config.toml
n_layer = 13
activation = "squared_relu"
normalize_top_k = true
vocab_size = 41965
norm = "rmsnorm"
extras = ["capped logits"]
init_std_down = 0.00329
lr_mult_o = 1.5
beta1 = 0.95
final_lr_fraction = 0.0
doc_mask = true
train_tokens = 956800000
Below are experts of layer 6 (counted from 0) of a mixture-of-experts language model. Rows are named up (a neuron's input weights, with its number) and show model dimensions 0-111. Each number is 128 + 32 x the weight over its row's rms, rounded and kept within 0 to 255. Numbers have three digits each.
Before each expert's rows: a language model's description of what the expert responds to. This comes from a sample of Wikipedia text that the model never trained on.

# expert 21
Prepositions like to and of, single year or date digits, == headers, and words like During and throughout.
up0:102140086135172120180152138114105180116135116113107096187122080157142159101151092110061183107133155105059111096089106102133111110097101132094116149163100057145109113138090203105132068108093140078127144122122094160104114100066107165140137106149167119151086172153161117108159136114140112126120135172154132079146125114180109168139091100101
up1:183023123132177126131126064137133131145178134101177125074053130131046119103073118104123098171067162066137152068184149188153110095137116147078159084118175110163119120071104155085094114084121130135117147154115113123166125090081104135117094131100173110153158135159103062114092111135117137140148124118171120095089164191184100202167149108127
up2:130104127173160132154113136161095134147099081116195096102148087114141108071119120118111083122104110148063134209117096108085088103124160148160140093153137133179123068153067126114187115119178184158183152145090133101139147119093176126133086097132090147130115117129085113156132163134131108136134131150099133096156048170149098137083116088121
up3:118127099126116158189149149082136168155116098086139159127128092088152159172135123112054119165130122109083109149092131142170135137099159094059120114138091151148149167128088116128203141103136152103100179165159035117161117081125061077137095180072124096112174181147163164128146124147072087133125129153128145137136156169105078165183132190099
up4:123118087138153130133135163092184130129140060133110143132087147102120182109192124116095152121156175149113136195178157184122145171181054097140101141105142141134138140115036138145158159191135149074129099130120101166144100194084119094141131156124149084062065078101134112122118090103106086210103139148172117128182092120120120157114170123114
up5:129114142194192166196130134099100138132153125127137085136152132106131112082189109141096143130117125106132139102186127124108138081124151115111140118139135179146177090130128177152156098078174111092093147092193117143126155098127118071194088145145139158140072175152113178127211140126162119133135102166130151146130131115181076182157118154135
up6:130093128156157142141145103104128101142182207134190053156147092099126130123114099164146108066096106109150076154138120108085146103119111127164163148131133153107113122059118142069158142126144116115186118123104066068180146089163113183160081104155106082124110128096114184110127094078115153089145133149148172175091196151148095158107156116094
up7:149136146152090139075135082155118179159150119179112155149211134134149147122150087154090131167130136141129126109166114169122130074116101110159083146152125144144102127075122136085139132201146104142151194131094110135165186146086106115096107118133126148093111151148135104156105140103116087102109158080110166171134126124180187139115128116146
up8:147092097143163154147123097133128115143134132076150074150096139080129171126134130136125125158111121101074150055192146175127160071134068087144131090110127137183182095134151109163123135146125107087136191100128156125114134161129097143116068143125105032098084163146126178127076118127131067112115138207158100121133172131123116178115122151174
up9:107136161103099101145157093117069113034048104116108118130127115111133140066119147108124145099103117092134100141105185119133148115142111076150124112173092087159119086108145151086181120158168124112109101112150162078118134133138131063185092104112081113163088155171194053115162137162148069090148118115173135137168161104116119135088060153088
up10:118141093179164173099146080096124166114127143110184125162131083078092113089164114149153083201097142106090101116105143168137102143034110129165157084167050145172098108101141128156097098120129119087070143174148098099176172119111202139139131129161140146121135109156132134113136081131136136134096103127164103172120109179081133151153115132112
up11:180073100107143177166163091016097144143122139122166108088127063112099159171160113162162110130120079122134101156116080105090111111166175122119113149208136121186138106117065137114152175180134091124057118142122139115125084141131167124100102153166143137192115106173154115186121146161155104087127128113141124120128131116132143143061153122165
up12:192059107164100138122138109086111114112153134117134087083146117142161120169126105041081068190108145090109071187140158125123168107144144117142130123148123068122157082112107118061074100133123167112189175107168097172156150134136136124118050125196120094203108109139126112143134065057149158133118063141091138150164174147174099135125133139177
up13:140155148136133130162115131143078127169157133132180080112135144098099162134123128129116091133085100148119097116105136145167150111131056140101171112122099102181106135188082139103151175175155201115060143166091117174165136108141171123087162174082121180099065112161136080118187117124117160079151088115172110105137052082122096150125148160141
up14:121124110128158136168147121106132112108136111142183116110111047091158193064169094121141100124081137189141120106125167152140127086118105072109135118144151125141142082095094151094160118120136100042181152114163122103191105075096126165156118146189107129127089121183080114147137111160122129116146146134178122169149121194126123178153038151102
up15:127163102177149099138161057131073126176082114074137108131131146095154141124104107102099098063117155133125127157159125179160139103153165107120120138161149132115148104126069161104094167183078144070148161138146101150161218122208130118112112109159150102118079126130089127147121138165105112147125132169126157113136122124167127141148069164116
up16:177148100156124166129136152183112147167101127122059166110115118114159151084168102180141058102179095137153103142142209138170108136115118117148114107118105093129156168144069108141085195171177107078135152130187077166103132155122098143127155154136139181134116088142127118089148181130139031168154113137178182136126135142122098098204073123162
up17:144050163153083153163117088152143121142143155082155140140139138126146168072102142153100167105144157125087116125179121144123111109076102113112170136155145105195177090136053131073108126082160110079113113091117095179156209158158079114110156173154081154069136059121131135175156099174130113098099111165118115120156048136138112108106116142119

# expert 23
Final digits of years and numbers, and verbs like says, tells, occurs, eventually, plus place names; e.g. Iowa, Nigeria, 1890.
up0:116144122192108074055148093142191075092134073151157128164127097149141115137133081125132128127079176176153136105115112102079087157126088078160147087126101167149095172133180081149176113114130102107120163140119089114142149120133087093093175168098101121119116089110138124169119032161163183112170103118126109127160151090169126084094082142169
up1:113158128120153137151105127137085124113157049075128157106153110079143061161110113106115175120107110115110112122074054149062123142137095144150131092136134110110161132147140156110129129123180185112107124106077126132146135152133085162147255128137182172213133110171147133149178130109138098137123183131175114069106114124081101155171052130101
up2:157124122139084094084124060135095093158106078100078132174114116150075128097192096133103190124182102156185085146130167126072072165119092138150129125103086130153117127111098190141108164092169136173136125220097142131129174155139097168128172128179156150159158099142111107135087098148120150145150146152105124122171161155132084116104102086090
up3:112169129120141144158104073160130156080120125093150120174106128150090130131092177191177151101053114104139112179178146169140155071101120130116061102114153128107122067144154111107117179133089162108091148119117119181147137159176156175080140130174059126111119149152127144112097118073136160081147164104182094161121124125094111081107113110167
up4:089129089124126152106135136135121110128174112150107061116144106106127092123195110153099142125158152129126109154130117158103129172178109072091152124116101126090191135109131144118131183095139203106094120185097113068122130147145120160112127108101123115127138085161135082153146111154152152066091119090080085104142117161102112152143103118154
up5:136177086125127132172101112155146140090139106154150129125126152153121128140146126148060186138105108077140089155070098179148131146104104106114133089147127084137091100114071164077079120069146094179073181119114106127080173156115097116135117193079141128131085123102166110129182183160131109129223134154143101147118127117118112124110150100178
up6:161158092107110154163118153154118074060171086149154116192197109188126101127125081139209102131104128146154136134163145141116095074116125150115131097119120115127110151158113140170147115174151134093141109128074148154131139163131140102145239187141046179120127113115130140161120111153138158152129096128177095140110144130150119184075088109123
up7:141166126142145138159191080115119097130175108171147072090174133146120086108110084172122118130119153177136160133107113154152138076150121094103109131134141085147131120053133090138121105139085127147136114142140120130153102121130115077141175134159108135127129144130069153130095132092141175098149115155125125189097120059098086156122166088144
up8:125159138152129102091191117124190131123085077114114141127091122177114133187066140171110136160142158225162103140170195093118120082203080096116139089145157135169100125083106079162116134113118122160116085172163161122087130112109130140114144155158154160137163117169150180100070149087145196119123135142190122103136185131134073099144150125073
up9:159153122130146195210112103124101107096169125151145170164084076197186132082140122073133102169135150113115138115069099120155158097103091139183199178128142162139147138112141110143116165115196119101130128163088111115122150140197163126122154145143143130146083160087088146132169074121099155098136140095098117127126168145184139147108109176134
up10:159151179153086122125074137062135145109096157130145164114082190149107179062103061115149106088170129103086105118146153155172147086091111154132193152107060144165117078150110198122119170156159101155156118120092130199168104157154086107183118174174194093145108136169138089123167145098169202148206079156125091105152139096210109154119086154140
up11:144125107120140108124123100148119159114156090074141127137122154159134048103048151171076143099140128170121172160145113159122063094123094138139129115074119138137070180070159127199136144163079080163117096155170134098133114125143119220138146129181114134098149146108121135085096083131162143144152133163094096122128152139150150114184087166072
up12:113163131145118089113083102139062119120137138132076077131156176071173124132078140141109193092099140118132070158120063110167133119073091136159079149127111146123152178134058130167126131056116135101055170187087122178179175164099111142111139111188152144109151092145111102189159146126161147128167132128130082169096192173152157136191098127106
up13:131111163142178105164168037105127136166165041228134128067106105098107070149058140109114107157164127152141107093107107129086147150066143120115112118114091188161153128155068154159153138123176137116113173125139146162093181125153109131079119093119164178098145198086097137160120164146099116122162131139117074147181133119102051149105127096132
up14:169221140166161162090162110128120109153116110157074118113100138164143119084111104162139144088149131136122125157145166105109112126100126127153141154139133150157149087149129138146168101195105185071094178140077161218062102133125127151127163133156182147145102097131117177123128150248167104115149155152183109074190127136092085113085202193126
up15:182119073156186103126106117155113107146137088112115130110131153149088182111139093135164136131110101129140141149197111089168082106155121102133139163160137113201167129134122060080173165100122092079070101133115074144086192110151132160076126131125121145137117128096106156124059072150202173092137098148142168154172118128144116144111059093089
up16:124168191168167125126174047070103109147103092137124107061109094121106116132084095142156128064125114191134138121046123140175075126141121122118130061129155162201136137131088154125074102174133153171105115068102052092170170186142125148113155241078064116057159117089165108172173081145110107034111100172121088117108149134158139133120139114129
up17:173165138108166127115176057102159095141083079123097107093066095089105088073138125127132112108145149148130114140150077151134115066118103082070097117111134098145147113130094162081119092137178126166095128155122064126108174129094130082123134109154177130110201158139146166131243075149136214112126140118146154121180086200140130145124142150147

# expert 22
Final year digits after 199 or 200, plus clause-starting words and prepositions, such as During, which, but, were.
up0:092103139178191048136144110135091096154144166050162116171158127162103108127233113101071153121135125148107106178138110143131154124102161142129179088105109084148120151147117123205144165117165084096090147161139091176123145129136117148131060118109085161111114190070175165159162105121223126117116104122166157161142130137187067116198138134134
up1:088170088172115144116150067120112161114135154122168097139102116138126156171158092130094137151122129098137067137105093089124096124169137080069174071154051091136132125165099167096150108094177161069089145130144052185152152089074103153143089188098071146141128169080130098134102147124178124104117094147215165080145136117152112129157112068189
up2:169102095154137175144180060140097117110113135116131110156120073064108174118145084063096154139082134118141129156182199119126104107081157141105168076170101051182092109118077111142175160131175144112137163144173111112137154118138098151126095178180096113143105096177082125126135106170166099107170115171125140106113114169175077144112115110127
up3:133071127099104123101169133087098166096164140122174090094140124113149083125140098101112161129172121172103159095175126189111141131106131169091150099116101139133115126117144155116118134140163089122121109138136049106162158158145172119153103133173130137080189128172131099099183104097127190035156099157168179140087120159140085149109107108067
up4:104094080227100158137140137137154095139179144148107108113127118075107127112125117125103165157108145199136159183125073176160162159187136086178172122080121081133152112054118145143133132129151183142127148164065114089113137207128119152149104160127080155063068129189114098134142122152133114076160102167145085123155137139091129090112127208112
up5:114117177173167139138125110112129071127142134089175092102109102159191116123154099148110133101103182137204086147210137175157121096146111103137115161128112119124121193162088092102133118129141133051148095100173119071166101092107148103150135169171159137131146116145174158181079137119177162135070109118142167105135144099107133149115088204140
up6:130113114172115111154132087126103164165147109098113094162186111128093157086152115123115120127092091128135089152167114138161074074145094118086102118130097087133153083148058134152204165141145067092134166151145081154169175092121117135143137125136075095111090123148102151110117111099129075113162105139139168098145100133134081156095135129155
up7:100143084148198122105123106161150184133147102123110132047065143125143159118137085086096174172118168164156148098087152168113107124097138118119145159106143127127119142155197104108104149136131118057087168090154117120141071104064112137077114182164141134153079167142088115173148102111146106091149124111116093155145167131170167128139070099175
up8:153145056185166087147165099003087108129142160124115115110125097126126124144122119107169117195120104154112149117113206147137040073112148106123135133151140085143121136098139111084183105137108095086098126127130191168140077070063070108134059144117164106112101137087091100171143139092104106122177137168210129162151151126187110174135155108095
up9:120126151163183147110091093125083109164104111093118095136106095091139145095141103111125145169077026121155123082140128124104138074116144114133186156184141133145160042140118124118204121118157117097098175184191134134145161066104116150125122200129138128116123144109142097116096066127164127098072090133139156114145117115136106116132097127148
up10:133222092172152145093158069128136121119119150082094082128124097115083141125150107135111143152123110106161127136089102131165081172106165107094095160139134152155174112117131168205113127117131121080122140170135162133169083131129145160117128151093140083174079164123120128162153129155175116101158164155170143108138167172113132140107165139142
up11:188160090134149124168165064074101083101117113134122090099155075129112141135159093184118138142161115125204080074077109148178121091177179089094158079176095082086155140080132126077086083082103141109088153167143140111117162123112129193147106153094115128143035098168141107112140092133124114136146162134127163102144104143100144188140097160116
up12:161147103120110131155122075159055194092054120138114126069152088142133102098109140132168152163136118105179152150117121082117112115051117077136159124121141155123094112115035131139132092109118095122114148072101112121158121141150126097114080185156142116043087142178141123091112143128144102095127164105147117147098101192104141095133083108095
up13:105075089176165079102132152132136091115149149080094097097157108162110104116184100114145127127114133111108186124122109132108091149123141145125141083141101114135139121146081087104101166146111090120095137142154145123109093084178168167117108141176105082130125102176065129117161152153142117108151119152132137132169163235097064110112099126128
up14:219148104186106142140167119165071170175159179119141145095152087149147165110126137180126175166132156092125042144220101147095160064082157112151119126141159136125125087145048117107159158104130120150185131140091130156137139097158145158131117093155095177121130130080155113102157125107143151130096073120153120101117123069122141174067135122067
up15:127139073209106098096100169158063157150143196103132189155156118128114110099179141107167076155147189151162078207152095200100115127144095138094109053121095154127102119087053108160133141120106157122133108104148127132126109097160123063106181133132152131163123127113115120136119128190137105132129089203113116146160100068110139131114157112108
up16:180102110144087155123182088118078125155123129106177109131154108115120071110187084124119089168149126142103087125135158123197135105123163080136150122144067097141170047108074118127147153116121123148138124112133143211088121087163108174141103208135118118170124100090125105132110060040130141105123090129130087163084126132126082164152156106178
up17:117125120129144155066130152116122161130133162149143110106118094152107101046089124070098078129152152156133127081193169142144145154135147110083136143105107143128173103180097147134147105144112087069151106154206128111076126107145124103158155122149138125130136130148063157133147101195080108100145150090208083080187147210130108080163095144106